config = dict(
    n_layer=12,
    d_model=128,
    n_experts=80,
    experts_per_token=2,
    d_expert=192,
    d_shared_expert=0,
    activation='cubed_relu',
    moe_layers=[1, 3, 5, 7, 9, 11],
    router_score='softmax',
    normalize_top_k=False,
    routed_scale=6.32,
    balance_loss=0.0133,
    balance_bias=False,
    router_z_loss=0.0001,
    init_std_router=0.0326,
    lr_router=0.00221,
    vocab_size=1024,
    norm='rmsnorm',
    norm_eps=1e-06,
    tie_embeddings=False,
    optimizer='soap_variant',
    lr=0.00861,
    beta1=0.95,
    beta2=0.95,
    batch_tokens=131072,
    seq_len=1024,
    train_tokens=541200000,
    steps=4130,
    dataset='wikipedia_en',
)
Below are experts of layer 3 (counted from 0) of a mixture-of-experts language model. Rows are named router (the router's row for the expert), up (a neuron's input weights, with its number) and show model dimensions 0-127. Each number is 128 + 32 x the weight over its row's rms, rounded and kept within 0 to 255. Numbers have three digits each.
Before each expert's rows: a language model's description of what the expert responds to. This comes from a sample of Wikipedia text that the model never trained on.

# expert 45
Description: f, n, ra pieces
router:090121137102143144085096161102161187106124153137126107115118118123115138062163073121129065076145107119115097114207108123127089120150123147123083096146148193156169109145158093099110177170059138150113076115123124126088169123147150109152146183103119086165108105156141124119148188164069059117152127166140065161124087119092081166174111127176155093078090083104133138142155123141075143100075
up4:170131161117154130149149177041075105140164050109096145151133128099064095114141110090120083074140153161187155114104132120132124076108091074150117134144146245130174124154125128171201076146100097081092130080157165130155163117134147102167096115076105138170082136172150119150105097136087125118138168114152142129086143125126167167132092065139119117109161152125142118112155126144092118135128
up5:165074122064127129073092119103199099132099137109063104121113112110126067120174150113117155134176169082133195102071138147120091088138123086122095118155117099123092124073197123084158113136133136166056127128099139114105182149174149099157186088111097082115113129150104108145128148095085093130145109117153144079131114192108123181062116158144103193117096112065128134143102102125151164118119
up6:125133109112141132143079153153196119183127145148127141107134140113123117041119124138087102118079194138109100135159127167088096153171167155097136116129137146187159150121183029093169210130117120094139114141139111107081135087078098119174156151095171138151120149207134130188156110147143152116091161198107149159083138089151191182164147121131139129127143117100120149115135114110061123107114
up7:141155146135134108129121173139121190083155179165131136115128083116120160115156129108098138139100190128136134108071136142091072105183087149109087151109149058142136102122094133183134134203123104139112080098135137194104140102175137083164131150060146123098100162160138102168101150110139040166197134101140124161077149142154098081143131113136113176168112129137133072191103101085179172103107
up8:111116166144154119129094129095111136153072173171135148097136098114143124096086095129024157213093109174135166101164119170131132083163141151097132076131069117126147098128057106064097119103122121121147138128159132110145129112107075088117139112120091159074086111150064090127114102101085094088136150085155071103132122136049103092163120112144170152174119077116163089108096129139157154135085
up9:102137105105142119183125134156141107097097134108103107092095116120135086065178064080097114094166159095076145140175050175116092120175042131081129120091127068103130200138164108151105136121108174144120126073103115125137141097160109087169094191171126130120117087157101128119134198144075127148105128101201123136132199146113116141147137083156111134122138159089156152078151136105146108165118
up10:172082103157136154130110128039091090132160131095139117168130112219082122117106134125148105132125140117096149149157121123109087103102141121154137038124202132150082166127088123078150084166118143112131136125125128155143140155077176160177167125089140129157171153165156103181113152067073113154182110105121176116174129090084197146137112159175175144103137164178155116134134152160089167111130
up11:119125118131090116064072133099185069139127134140114163062097135133136102129158147114107111156141129061056113130099135097143133088127104147109197085106192126178087120133146132091118139137135104147122097092070118133084141047139162092129174181134126108136097132191155106187160155177099148111143105088122100168129103108147100147139146183114086148155126083109182138189073121077121121099075
up12:128134070134156140132189121110133173083101123122064161084155144143127136129102093053121116072144130094131156144116117151101094144164114129187105111131074134222101180119143146162074184127164067152148108077121101089110094132126143113165159081143102206140123178169132161147137098159173137119166154078115143152124139070090127148135087132160140152110165145063137162142174116170141094157096
up13:086105163138177160107169133135140084114164094112147106178181049121144127159130156100125144113144029129099178106142133074123164124169108111142111151183084096094134123094138108142118085135135134149075045133153140124162164130143107142186111105085128127170099076107170154123151162142163091182150141185176146176135138141084142097134154129150132156128109186069112146145068081139125176090117
up14:088119132118158124049165094104192091116126125089132119133133103101198162121110146074136123101107154075119149119140191055129117134158163141106124185137081142151144137152100096129127133096105107111113112121120234153107116148186171188115101143146127164069130111107156172096124145151121117126153116111110103058155196100094161172152137179136128119106065144180107098114141089091128099177168
up15:096127115121126124048148178127085149132089134163136114134177106156131157064129100141058079192119186097115060128187121144146142163104065148129117141159146103168133134177150098087089143135162135149077126163148126111127173139091122084185176129148120118142148103135122063107115177135060170078154137165126084151095102149130105124173129125125152100186091127076098162140152164140131151167189
up16:140103134129131094060131045169065109101141086093125150144138127093132149161137110177135106118064100101100175124088132099159131163093159145158157120158089141120171153103101121129140154106151176116162080169086086170133140140077163026128136151128062153152090129060091137192163101150145097109141124169125146204178152128172145138124131125152088120084105137111113104137125157122166163128178
up17:141144097146151109176123167079210095140129155088110092139152172184167176103139152082156170132086187160137102140068134143183163106131093174129144097095129150117158110139122147108121143164125137177179135172125138137092163168125160123079169100106053139121125111132139057166145148152131120148149081166110085082162131146165133112101091179147080131092151083114159055137090137082116103074132
up18:114071112139096066111131131088150147116107186106112083111110119140101095122100155082139115161132176172092133161140147096138098138062158140079091126127117174155104104170152127184075149184108145098136155076173130091072100109117173101143086114139113117092117034111124139135123154172158119181117168155113149137151111114164093085118120095152173150124178148112164123113098099120016170120088
up19:193095192124131104114124154144150110130113189140056152176125155113170175104147072139117103142162120107109127092120154120136110151161116178132064141108081125123059086125096082100137113123119174120123089092110133126115134126111125060158149073220156081167151132161097119144181098144131141095170072120166175088167191130101112165159118122111117146114139161199062087106147100125149129113138
up20:103133167089117086175114106121147112128183112124138153098162146166145170125029088119067129116072126161117120121087130110125132088102136041092132159186061168137114102141164120091124151158114099103151153147155101183095133127056092145112075145131093088098070127111133169091168136145064120187137172144123147157161132094144113105090139116144126138079126158155152112188113098096079140171114
up21:135143153062185125081118096138112085109204156147127126150144097173118144124178099161111180176142196087180077180175082128135114128148124093160124111121204128109146147105152144154079101104090111076118128102121185092139167145130123067167165122135098124121124090103099116135154090118082188137132175088202163121164148119126147149120113082084154151128113141075134167163115074173134152137132
up22:080115177142132071051115089143153123108153140118180143139133136080139151170170117079125098171146169152168135196140119142143152071115185105113186172121089140185166086141160134078129133110128171118126093142167075135129104111094127094147112167075131151125117145143140154149176184140138133139154093127103113098064160092145091087174110149075094147109146064098170088187117121154094183115109
up23:120128195151094116148151088096158133108156197093136084116120126162172184087115161119098132148114167180093157118112135158095093141106088168163085099140207149134144091142155108106059127112129149119150073163103086080093110178136120120165110098086146147138116114120113104124099128141094118094142141099039110114097119208125108213134149107142183189114152129126065155130158142142099092153093
up24:097166124110100163097106183156165149078138145117120133090186119099143104089158099106147114090134105203095088156109132145145151103144115176109183161148098153149192107171117175200137175121081108127198162161189162165123125153110114131050076177134116128181115107163116151135139118136144121093138068099134156101181174072111154169122165109151136096079173110121133091152105166141162133129120
up25:179118112107123122110139115102107134116100113128162121093106113078158158113163204173155158081137131166189104113056124164137187139119095155127113166116110060111142133110084094101132148146108125125073136136074191196130175160174115092134158155141131106111188135141094125113136149146135169139156155148076097117055148142133108086118164120116133125069098164140083135086183166067153070066110
up26:086161105124150140168148104170123090094144159128133134112049103051085108079120075114152150130079146116134092066172107175200088100145111138092135138094168135113182099124093119147123079148113132113149137100130146102072178104161105123141146108154119146108118077092137163114141098119104091141167102125116135123106164145107137206212137130182178110144191112146092163114170176104074146172107
up27:086115167160087126065106174047189144169096206081137133169183134173105143125113060074140146123090149113169116175140105135098109128113181157143134122115186086083121218152063125090086131112152122130119133157122157124097153134181166124162067133137099112147110139140128170133187145119114087075132095089154102146105143155115117139109102170136125182095097109131146107152089107137129120162126
up28:098173102164147122103068154119170117160145094099106076122165050138128113075124140123144104116120138151184077097178111101085133116151115100176186055133107134149138125124085085178067148149174161115139085131153066160067139132128134122090128092172086166117095127125195128116075148100188115121141117110163092101121130157086157170135100142122095121171150103081085108149083097157091089135163
up29:143110129126146140080125112124108141122141141105158109123110097117126148160123138101164120102152112188129126129096173124120144142060136134128144133109141116090132067123162155093140100091185109130123091102123199189137086136118167132142250183055183138123147164134085091160143166106182101172138115106153117160154080164123127159085070068145169106160171119107152108117156082091206126083105
up30:134104137096169097151139189147072089138142140127123138173110114142086120111139134100125141152168150114135089152195061184077145120147114152106119099169126197134168145137092076094208153108140089174159108114132047195126110162211102144075108087106120110118147155106131083089177111133096102121136170170089131140154082139083130099136135124131133146139147136118087078079182151140146148079105
up31:131154120138151139143083143190141109071123126121124115120114166098085105127094095141126133074121154135090083171150111131145174121156100128112133195134136120153111069118101115111185117101074161107121140096182094124147119164068133125122128136225122110116115046207106089144113151111122102125135159140081117098104124189163209148144090149133127117037180103096132153136114124145158065167081
up32:121122097094114086159091132119143103115150189149123092166161059219123163132071143147164134131121103122096160125097082134139137095153133177017119147081089201154133140149117124151132137113131150114092114112111119132103156128112161154151190106138155095111108130174133145152040157223106111097140137133126138148161144134086129170163132096170092154140075122156172165147094149127087147132179
up33:130143172189143148135157163045155127141146122157096169174140148056146103076050153155113153142206172123074118119115144105179119117157122125134120093137145129121138107127117117081119134121110163112149103105091089119182103102217125111180105158101156132112134149117165109162133186130105053173116103164152181099098100120156121105134124152101165105091141152112128160080152164157131122204070
up34:099124168136118141152114096065164135108105120160139149117118121164101102108154094061084106153124163134115076158101125122167148100139127093045143147198118149081154108127053148077123133113176112176107100099147123133089103170084118128197112140131189120183139116108068073141124100102131112109139132117104132078155069143137146087099174105124101147124103111196049146089154143120115100119206
up35:181134153107153134070118124130136146086163123145105039127119163163139137119182187170094137141145118113129110145153081125053204103113072106118096065161097147119114165138099124092175156177124084136102131109158090088122151131111077043149144141142139144139144100188133057102147096169182094125127121134185106137122108158099123155141119167135181128106142061118165120117138115175118075097152
up36:136117165128109093123096099108087063176107110090131139196135113103108158117138133127168092124133196104215123162145134119175156152159165142145065131124111158131167107139131155090096122108125153103144133157087156083049128115081098078102110124213148099115140131068173142096156173117092052128181088192125178137110078130141174127119130100138131071150110148107100094110131145091123127160097
up37:107086110164152088108117181130089139124137137158098121121133113096132181087176079107177150091103074120101050084156132133119086164101115129107142125103122191124155143108077137105148068132153137122126090110124132194135098152180177091128149110154146102069095148123149163083039177192172126157150123147118138164138134159165143124135063158139126101167133130116108191137112140123050175105170

# expert 32
Description: Space before numbers
router:097090153092183127093145149090171215080083179118161127141132128094085157088136085167067102099174060093115101097154128097110117121192118122148076094164132177132155104120145104116082111170112218153122109122140139124046146102133146153163116159109117085123099142136147120096138197092062142121137133139122102174151102091112126125131068094142091086100115086142156160118145146160106144127114
up4:155127171132115106093135111166127147102102157149114133124156067138173087144155145153170140101060105141117054138104132119140072023146110099106102131153129151182146071171124163126124108097178096132079126104103095168154132170102059070120102151123117114155101124143165108166187146086195192148146120084150118098133170141109143101145086154140161164126153119107135132172088126209153119107095
up5:087150179140122103158114157112078118100163093064138124165105119092071144120116085129154148094119110128110068129174157088131113152143095111124085141115135180055165112127084130079101130127115200161126127126088094146114108095149125130191149134170149186171170137127151149161068143107177117096181100135144120130094178160047091131181098189119082104150178114104140175129134128112062098124149
up6:068181129117123141133066147090129135092182141085091131143079081118105141105138099100115079139173065128119116130150187119142091092140186134109139128166095099187088127200118102153117080148169128122197128102129118156125163200133089118181111105143110149124113104123182150170113151141129147129124113111143129152097166159092143166085135123096125124191189118107098157106118206058129160096071
up7:152139122095173139111142107113108076133069146117125122118150078172130146074120073140097170193121112146146125114153087138207088128158181131102148116105054089072119148145183139135094115095181133125189110060159126118134130111155160139142124176124117161146124122138141158130041099068095123126146100082146148172083151070115148103084128152187174147153091123077158117097137176073128125153125
up8:123058137095132123123164168136139178159100146124144062089162082129149156123137124117169164125120090075141093168166106118189140133139148120155094115116114128141185116142030117150102059074135104124098150081139075081157122073134143099113090088126192106099087135097165105123143150116157102034132176118114146138196139136083140089138105107106130089121151079064141154128135129123122177122161
up9:147182158083096162152110108122154178093114055062110155141141112079106131119130096132130184199082087078128148140135141146120089111150182104089131094113127100137103137154136140106166125100072182121153114085160110157148139068065072135107113141117137107123124168094173116177131163145108125115179118093153104122118126126092077087099188164070098174134089141168133104129089080158162078073147
up10:122149143116162108139053164093111172052098147105142127066165162068035115120054070132135144086151070136127097183093138131107136072191104110182153105124156175088115090111151080141146102153171146045147119120126130145123123139166154161132108139146156125142151117103120133158109131141070158108148166150139118108126103123165121108183099092138110089165120137115092110096132118116154120178196
up11:104149171131155176070136175134124099211111074112082128167124132144208125119164098109137133170146136093136115145150040088153117120120111115121159132143186161054121099115153131165127150054109131156146097093145128134099128145113150149151105125184141156157104108140092138093179163105070104114083159126134148110071131081118156146103188125119170153068078122114123105159132196075114088160136
up12:116170177057136161145151141128117135070145106107134125165127098099090141115118131100161104126121163163108101176068110171154171144129129144149163132097134154109190103096184194117121170134181118151119165146156163148104160080152131054139094150083174125128104124098116129167137139135102123208107065143090218084103132142215071147133121136112089093103111112107128072143096118113150130167146
up13:225144128130085156151084182164166152104143102131139160146131138105073171157128123114183143119143122140111208134133109160128180078121174152135113110168072122143182120107170098135115062116088146158166122100130156112146123119136124138153083097086168126119141103117134136118092119105148097135144122133107212219104126090170078139104162158129131162135083109118109136148126138206090182205130
up14:125093124155161113090099123116206141142135144110120119144113181145079151168117125079123068136171112162146175084148161070133138109115132093117199165149151140147164178127166124146135133125074112173102116080087210146130117092139162079081184104132130140129111088148171085070183108110122085091151146145113078167096087092165141111187138170140110101152094070084094128101112118114169134089154
up15:124117155121069133094139142139123129074145131072107150107111106111130065103113162137121101151141099149152107120098169164088114179186111148117138103113191184173102192145140155116158173101138143161102104152067098160094116125156149156144047140092148121080151128127119114166100132136088145172191103079139143133094132198131148119096169173114129062081139097162099095180124075081162154182168
up16:129198150116160042134095182138142180118130119126163085107057121113137176086169120110059103151148107093116122097103156154124095093141078112135098094141113140106071104178104122096133151134192125147147121110140181111115133152134099175131041147176155141118065138117175122101144168145137105123089192104124108117110088132156090077123123167073086114174085123137151131191096153144158164128146
up17:085139165175127141125159139149095161117159168126087082116124139144113175099132180175150192106153161156114134126150124117192139181115133140171150185081150104141162117100180131100106155175118150094102173133105117133155129169059140072141118189160193104167093132074154097077107115094177072135093095156086099170117150132154098107081133097200151120135123133139113150104118085190099080101124
up18:129093106174171090189122157121134093155119112125188094161139204119155096121088190162163101144076142135157106085101099117079113081079162132127105104097080138142151122091170039054132105100077160130131096148121128179118163074126152122150161088123147093162123127109138164103218094090125154152165161150138134158154103167137084136130142123108143156201106142146137136117137117137167085133086
up19:130148181134107112050066131114138138171160091160121143148137178169128134086142123164117095067131154130093164126129113165147054162117174068145128157081089161152120114087096158073159107170123142135097118179143144088092103157121111096092141153114087101171103140102096145153115178144116096133130110082093132120150112145162143068159087125093124033131101165141177161077111124127051163147090
up20:108067126074111129168181142150169118118149110144123089115183119100168137130149097141132159098145143111138089120033180140155127116132123092149137162101171099165091129081128126158158121027129119093101131110065142168120158125153129129102062142112092169118112136150121116041096150084117166127136160123144150124044099181084110084116057109175124106107095173123131153144123104099073139142111
up21:151110134114137129162164141096145114095147128122097114199107125115179123138147101109150106103186116075101095105106098077140145180132078177127099117142170132154149160056165134155104096133137145142116145138123083067125125107130145124144121100164073199175168153105165186085130137087075103188128203100160156081174138098130158036102135148115123097154118128154053086152173095112138127131149
up22:107161066189116178156123141135129135187117143097111161144122147138108103144179139135145113101170091112183193147145107098135088130153129110131112097124122166107108094095095112092107106197116173106127130141148102145157141141189097169160089097137111174231136090129132146127064113174128117140120092101056092167149109177080095160140116158154070104140170123144143119093154041134141078093149
up23:069152192105074099165110145153086123128153089152161103139131102112165138119176104088108141121128104111133122093118169113157150049130093043083108139090132102065153157150095105124121077073096102123077149147126118115128179115120163146104115080164150159089130085072114134103157145113154130115041172118146145134146112199116170087162084113137096116078103088095157161126104105095156151173086
up24:104115166141103150128132152090130131167156175101095180138158071189124123149115125093130009133131122085140107094089098138088195108137155105140139125069113049142124132153171146138131109089136155046141142113112143153151067121115167185157120112153132172133127112130157103155125125143080133112152116162171132116093145139129195127095133167153074089115143092139203088150158131062094109149167
up25:128170138146149136119140130093152119134145129135090094136110134111137112119102074166120134177168180159097136125142125146152166176098095099146145144128097191112104164139152109108084163103142101101106193118157094102187140083111238084119103120107098085159136152147101143081156183158071180109123167062124162144180137083125097073114142128122181188107113133085092130158108092119056123072148
up26:091176153182079111156106099164052149065111113058112109079085176086109168124098092163174133146118141093113195167087126115132113130176132123116174100104120164100158129141120113197149127117153214143102115165111099133121150130125179168066069173143135133111135122169134139138157122127069100124129102137122100092101119083088099092158086123139126111136158103124120102139119197163204145119128
up27:110118102185113107137191184070129202088151099169169174150133108177137102126122131159152076156125165108151146147129110156139124082150178170107076125119111142120119131121073104139144144090216177117111109060084099119166143099150163181123130107099131096072109203092099074117113205166153143135175130145121135167109137139136148118126090111115171107128097109140209107127088134137101105108127
up28:119117132091142195112125131141170131130168110167120100144051093160154148097124115136089102173139101120112124103153107138118059153122149079168119170144170168163090090126068108083130069140100138113143065164060138122127197116121137138190110167146146129066068113127140173189142122105165122128099174095087145105132141116095147104125176174130133178112150088136127128131163108068153216119155
up29:151160154123146087104137164056131115133099110129116109119119155123156084141126140135137160169167154132124119144145106110063157111108149074111176110117157132169112115153055096150199199154100117108120112148129114111154169097126138120122091122150114147074161046054104111071141120152099064156145123169212138177124084150093131041137167119078103136167147100118110108126095080141128150170167
up30:114161107163177115149124108132125085109146137136162133093113057143173120164153114132130111129163166148091146152027142136127191145124143118081154178195101165073131151133120165144101129175139175140132099116165093106129201149109061118083142160128126099120163186173113143139147088142080164124111091114116144144208072142104153148134125131147147123146092059107126175093168137098126210118110
up31:119111142090171109166104148061124049121133159156176130092115098119124066127110155135095113148112135159159174100113126172135112125074122194150094094123146174106162158168078131152136062156154146083127107111162161090069091108125130076138106200116076122139103129074108136103145146149084141113113147126157101147137189122101124127081112091178049150068181137123112091139170139093165115109082
up32:170124195115141131128119115183062110128124163114120134088124121111098117126160054131101158113173136166144146152168104156135166128149138096158101098136127204121111109101143106116129163172089162108189156155138138126143160122113164000118079125171138093113180156117139081162082120133115102166153137132075112093142181118091117064105151120127123136129171135106184115123087099144094176174185
up33:111138112146138083134163107050135132101146125104147094151153155117098116115100171091056111149106052130179113162090078114138116141115124068118086105140151118118132071085099055163116109198158175085124139107125117126124118126169190169137122132118122069105154114155108134152148189177090145091116144100120126147161114097149124149062075129099101076200147148145164185166101142113098112107184
up34:119144143087167117141123102136164201179147146094101143164172098113112155141158144135143146162110153154105066141107167117157137086160093150064061113055101161159103165146149128131159164170160161158153161096104076090178161127076128147109167089144152126145106085110103067143089084093148136125112126188101089137142176123112132141158085125123104120110075129192083171118116181147102106062171
up35:129119122103054122146116110106108119148122159160143056109143158022128137167115060119100110212106168118153214121143180157147140118108110132106129092164135163066123111137113119112149128105124157145135130118110166101073114171135150124100128126102126159110163210125083153178060169087182162213094091124158125138132099124131092122099104122102133142153131103170143145112123080081113117151109
up36:083121146115163111112109103112091128091064142151132158148108118164131123088195143130088046097125108077074105164098171106115094172113123154129094169157120190119122166176137074133121142158098161141167043148165148130124145076124193121153097108157107161071124173161105181187146133084082187163142117125167148128139130128119109095131135199122087145130163125116113154101066087119125145140092
up37:099063103156095146063108047091049140175103073203164092101153100142104126106198081125100095108120146167157142144111115122181112173089100134154052118121096166117130098174117142126080106108111072128173137103128103093108152192114159174137102147139226114158174161174149102166137133114124148133163118135149131120120153107154146131114161139146144144139152163113133162142155089153102119150126

# expert 17
Description: G/ab word pieces
router:132114152124186134102111172136203212079115189086139123142093145083123168134187072158098097103127066144123123098178124082109159113155147167130105131156129126150130121121162130106095132133110139173101131123138116165107110118053096143150196161069112140075104089165131137096121184115057091125134161184117112141130071088163143150144136125153129091048119090119150135145170116138092101138078
up2:106187136160101102106076192118140133074179091092125148100116089104093087124108121197157097184158157124088155087139146107126141112182121103126132069091091095116119085141151124034102175158124130181067085121168140137125166080151093114143127098147200085121140182162131132085177129117155149146098167109179136101098134173087141101164132128138126086124149108111111167146186133098161146127143
up3:156129155134118124142070159108131078134151110112168192090118133124085090134084084107081144170045128139165118074137208129147162100200132096116130169128095128120126119153196138118188181168148133182122130118106161097207164127100085179141154124166111096138149121146084132123091143132142083163114229097117151146067139145125154103095117120128131138128145075114131084107138118087118096148107
up4:137109086178185135145106134165104049092187196149171147048135121128122133106127106135127118129187136123113117098071109130089117112162075134064103057102143079120092145117120149115110162129149116188133106106116163190095055125146110132120139148212122113199083082123093113126141123098147083133121139101123162206101153180173124148107122096103114128121117161129175099142119123107138132094130
up5:129159149106156134116105202138100084159118121121089144130140094102112078147110119064076094166149180115195142117149118152136177090131092116119095122168125126138164141144124142098139112166105114185124196132156152162123151111145120118132173107120085191126218083094131080130109105136105105143088149119085121171113097133152092130096125192225208086139070090092131150172135121146124160095129
up6:164151098078104142175127153236131170076145141133118112146109169137140104145101095108104114088127160132114056096135136081194135194179085143146117140150098145153089123124145163104083149043140099115147084122111123129147118143115129093175152137111141119125117137146147122123083102112115195189107140109195084101138166124078164127127113166121120090132096125147171093161123081099109120026147
up7:116137106122136163189091159084124120119142108147069156104084121141120180143143148179120071089098101106113117101091120077170096092130112126130191079144100171172151148079169138130152121130172099121112195153088165067172104118078160179137161194105103128129110122130133138092146088185132097176128166171141074155166130091152109137070103174171147116137154156087122143077147108069159120085114
up8:128092059151150141135089104151120149139160114112112080163142170145104171181190123138152086140073112161228181090134172141182124198117140088120150082143171141100124108106188164177171123139145183144120158145114096080136125130105075136135159147086082086160133128140126163060143121151131094103114123146143112145146091074106076087121136154194135150168133163140123125122068094138107117104104
up9:164130169146203078182156180058115161142103132196098115096149141061131087122153072178110118143097067085083152093119118156114146193128151116141147114128183171127145178146117119107062109079144162143145124171134100095112182127128081116104155149113086143094157169161133152149130172134112122107134128171104148117086136111164131180134114141165135160072155160091156163146150095126090167179095
up10:115114209065154151072113145122105185138178092037164124171188122118151084106146122106132158145104169114095145126142109124134210098111147111062158142141157127132108100132099129174100162110146173194110184175071127138128151167129080079129155149069097120139141089089160134095080155130142126127109134135132172127171148083148133067099168139121117124126148170121148154113155129187085161143113
up11:159122155158137144081123115119136164151225117167078126146139116084166181089107140133093132153138107159109094082170120159097114166124176143110105094108167128217163093124155117083130104113142085147146092115125142121156075191082125102178116122095142095076137099129099166183164171120140057145125154119087078135133119113120073153147108148218121103122182126103096107131151157069118144100158
up12:113124142097179122103135145122124069127181164082141086151079130148146174144097107061106099134100185122194077164126075067109109138095089148121059164157128140131164080116120150113136127129100106131117115076139151116120123138073152119101153156111168120111192146172183071172134150117156155182133159131144170163083101102153184075167131119115083197127101138131168128158198165134112155122120
up13:097066128121175144131068138134143097119198106134120145140068134064128146146117142157124097168115067079172144137162155121110102155183110118177124109208077144124110067097155126139129122117143158111050093136096161185127106098134174101127104148143152141123091165059155152074136118074124103106109149085120163096110141120093173205101099164130128128119102151136092175130132119070153133149065
up14:136149111113113068072188101123134075126152179154157125124113130168125147156148152113158156179149072140146093196112136114167162115128171139094144094161197128154155185143113114133170163118095156162066161107131109156232127043174106135125116138118155130141156161113161141097148142155169141102107126171113087161127145132131150162104134089161118158114092133078119082088116076132151156083052
up15:112178112136166152064085137113137191104158157129143089083100184111168149105144088093101127143118084127094111108120136195172106112126132117151079145118151143134082163108143100089165098137148173076142187073188108119085028207141172156105155115140104135101124144096122094116114101172102103107118116191139111132161093089132151194178139119122138093115107115076124112090146128154071156127134
up16:136147140111117143120119148154155162153113139150152123129147140124138124094164128122139151118209099085167104167160137138169084186124110135123130158136128105144123089204112116120099139147186101166102081106155058179110138155134089162067124147189167173115150088146178189168202127135144209084133142154137137106166124114149152065105175080144130111122088091139053131099143200143111122090106
up17:170120102110094118121100153183165157130126173124114146130119168063198073153086116127094084140078175104137121077117083137106127132134099155126143133148059074203111084101136114139109117177122173082115114089083108150177152131124123135116160133116120100090156129078094105145096198170115173106140110125074116140145109188137108085165163087170132055142145164181138178100137110087129097146157
up18:148158131162083124084136115199185131080143136111099086178102157088153148097097091177059185135133089130114061111143146127164162136142119108112088142121109115098103159119087079124151171125094035136055143118131089144048146111119099130108140145142124152113120119218103117130105119177126200113088158146117155127123089093132086117080156127135113119089095147117096104127173162067115129126110
up19:106149138120145117159098156087135171083130207115150161111145165092144131136144127069167146114123135156170122114122081117154134183160109113131174175141152160096093082120138151106146048162118136126183123140152162141101073150131152099152157206082131092079176078107100125157192128111177147071109115139159126165124147139161116074112083169082140139097135114148060096035149147106132095140137
up20:163132134123092139163084077136182088106102200172157142180134128152153135157134121162101117090137140111136110190086073112122168097125131146114116134125187112100157170151182163127109184116123086151111167105142181151153130145155186130120205097127134102077134097130082082115101159158112111126205116125180154108144085118073107156209106167137153101197169128189136129167118124121098134153136
up21:119173080116098135149119174165143176089156151129094117168105180132151141186176107141070101063077161181104151153108138045105148126073082082090067149134108076124168178137135129135107118091079119110147109127144097150085090124110149135101152143151135147101169138142107124099129103086091104123117171125114116128122135110199123115151108097135085124075116041155133147147187095094120104175067
up22:163114174131129089125122184147159118166194140135155115068106128072093130105115095127146151155115080177158144125151142121145145093090174115172142118129167080165130113119122102170129171136097198127069175105133078127108151133044107102149076182117100112100087148105152171059183120173138178116077140086120175094146146147106170107090060102160179105113151089110107135097116118098111155131121
up23:119138133086075143086160127169153143078124109095116106152121111113131155102145171104125075173089169166113061143104143099173172159117107147121165137168122128105081105156128082156146091099091119123075143102122152100159125066133117158132200187126128101111108131179132116046072138175105129092092134207133162086121090148107159081146120132100115128207102095096132172098137180107071102112147
up24:089133162113116134111087096155143166130185097056080150103094100130163146126098083133168071163075119053087101097132223124195082129080086086121121125133118106139169137162146084114126150147103127096096117128174146139122160077125157191115169129127132144152128161160158116102137147071098125159152101133140130144122038167166151133112077190157148178132140099123153102129111096145136171137096
up25:106138096135148125084146197076148120141147138168130168152114156140143176151163121120161146089092082091118102170111087159156129154156115142092124128161176154155143147110146134064142069072148114091184145116110099160120138142121139107143123164063059114173141091140060161094179122166193123142098182147171091142163112159080159123063064098101140149139127169105098132186105174139089149126158
up26:124158031150135135193114144130125121115150138143112111164130147169131153115167077167145113083087187126159136129126191133144090071119150091137100132127073147148166106128110136107137093159091134144152104160077096089104069162081033094120134071162093089116087149132133154146142157137164141087158156191098121130099136115099157113116165096147061142124093129091113048105103153089084092151125
up27:153076168098133113076144178153156150109129123119106104150134107114115128105174132151086135187109131128129170192100101149180113093143129124068204130122121143149099208093097103143140060147103181134104089069149211177065139139104146102201137115161117166120106188147140087115152136141112125178119113114121082123126112102108171107095171124141079108113163119110128128137042126110093131087105
up28:182120111124186202158105107138142147123077132156091146080132099104097116168216075190091224154117149130167152179137105061148123091084160162160121099124087150119166104083144139122107073118083146182122147169054119146094154159104086108164106098092150111117125101136160136133115156111094144131131169140110118089121116114112175089147111108139177092140163096076140149129128121164175124133135
up29:131130148144173154116153120151160152120152169097132168144196166118179196089146137154070149154127162156154074102157128073153126164115137178138091168075153106135119156104094178105092070098096153186119165121145150147137109087131099091092185159100143165154129122179184137123118086091110117166135202188106147131142131169211088128160136147095169125099102141142104129091078113132104129175155
up30:130138124135102159149129126174142100100083123153107134130179150113134158128177129123095151130099146153097148136127134116107168063180113186164176096164099112128090147154160128071112164143097076137188176110146156129112084133152125140042087068121144135145149114074107150138152167146087124130139129107127057165110152114184132133166076102093062149113122104048071163070096094094124171167085
up31:147082085107167114182107102140176183118137145162110169084137176083198179119149079133097097145137127151161187097142094168096081131054124209125138117142133142143154146124179140141109122116122154148145053123103099117085113050087117134164146113115096193138118121126148119124139163130077117142099136047137149107176133135162155088121179152111103112111152123180176090135147165112107160081115
up32:144060154137107097092085094149139195159140165139167144190067168080170129137151167111111083117111143125121122091227125103108193125149113124126138099113127174119103125103070151149130137160083168109101106146147071095181085080140136089133111076142116203034136098101146120103157128121118112183079189140117082140089084140145120162101126108119120164113115129151143127129153097097142129141119
up33:170162061103154142134097114091072190091146107125117098154112146094124142140137124207106086106138093092096094146115046111134160097128127095158145106208109134159121123132132087156092145133132131110177122156146091112142177136060040128152124115111144129185111136140132129173121131150110105073090117156127135120168085089162112126197080181140090187086132080158162118109126166126156074150145
up34:195098151118114151135125138126125117101106113121110129121109119111121115172103102142169131136130106179137162165085174089137143175132128134095139188162158178099159171150159160170055141127153078148174181094146148102116142065137115180123111169150093122170092088123124126151121151178122199114172135112143130107147093134149090033130166143121060113109158094170136091136150056170183061162124
up35:113155160134179125124125115123143071096082057152133132200126135127155165137160098151080151104133141137117121107161156174159169063148108121108162112142128124116099131154128139131085130099110096134151101113236097117092082164124119165118109168124216191096153092115113178121096149170136141138143143181103184112094074167081147161140138100155183058134168131141142174124133130114127115069079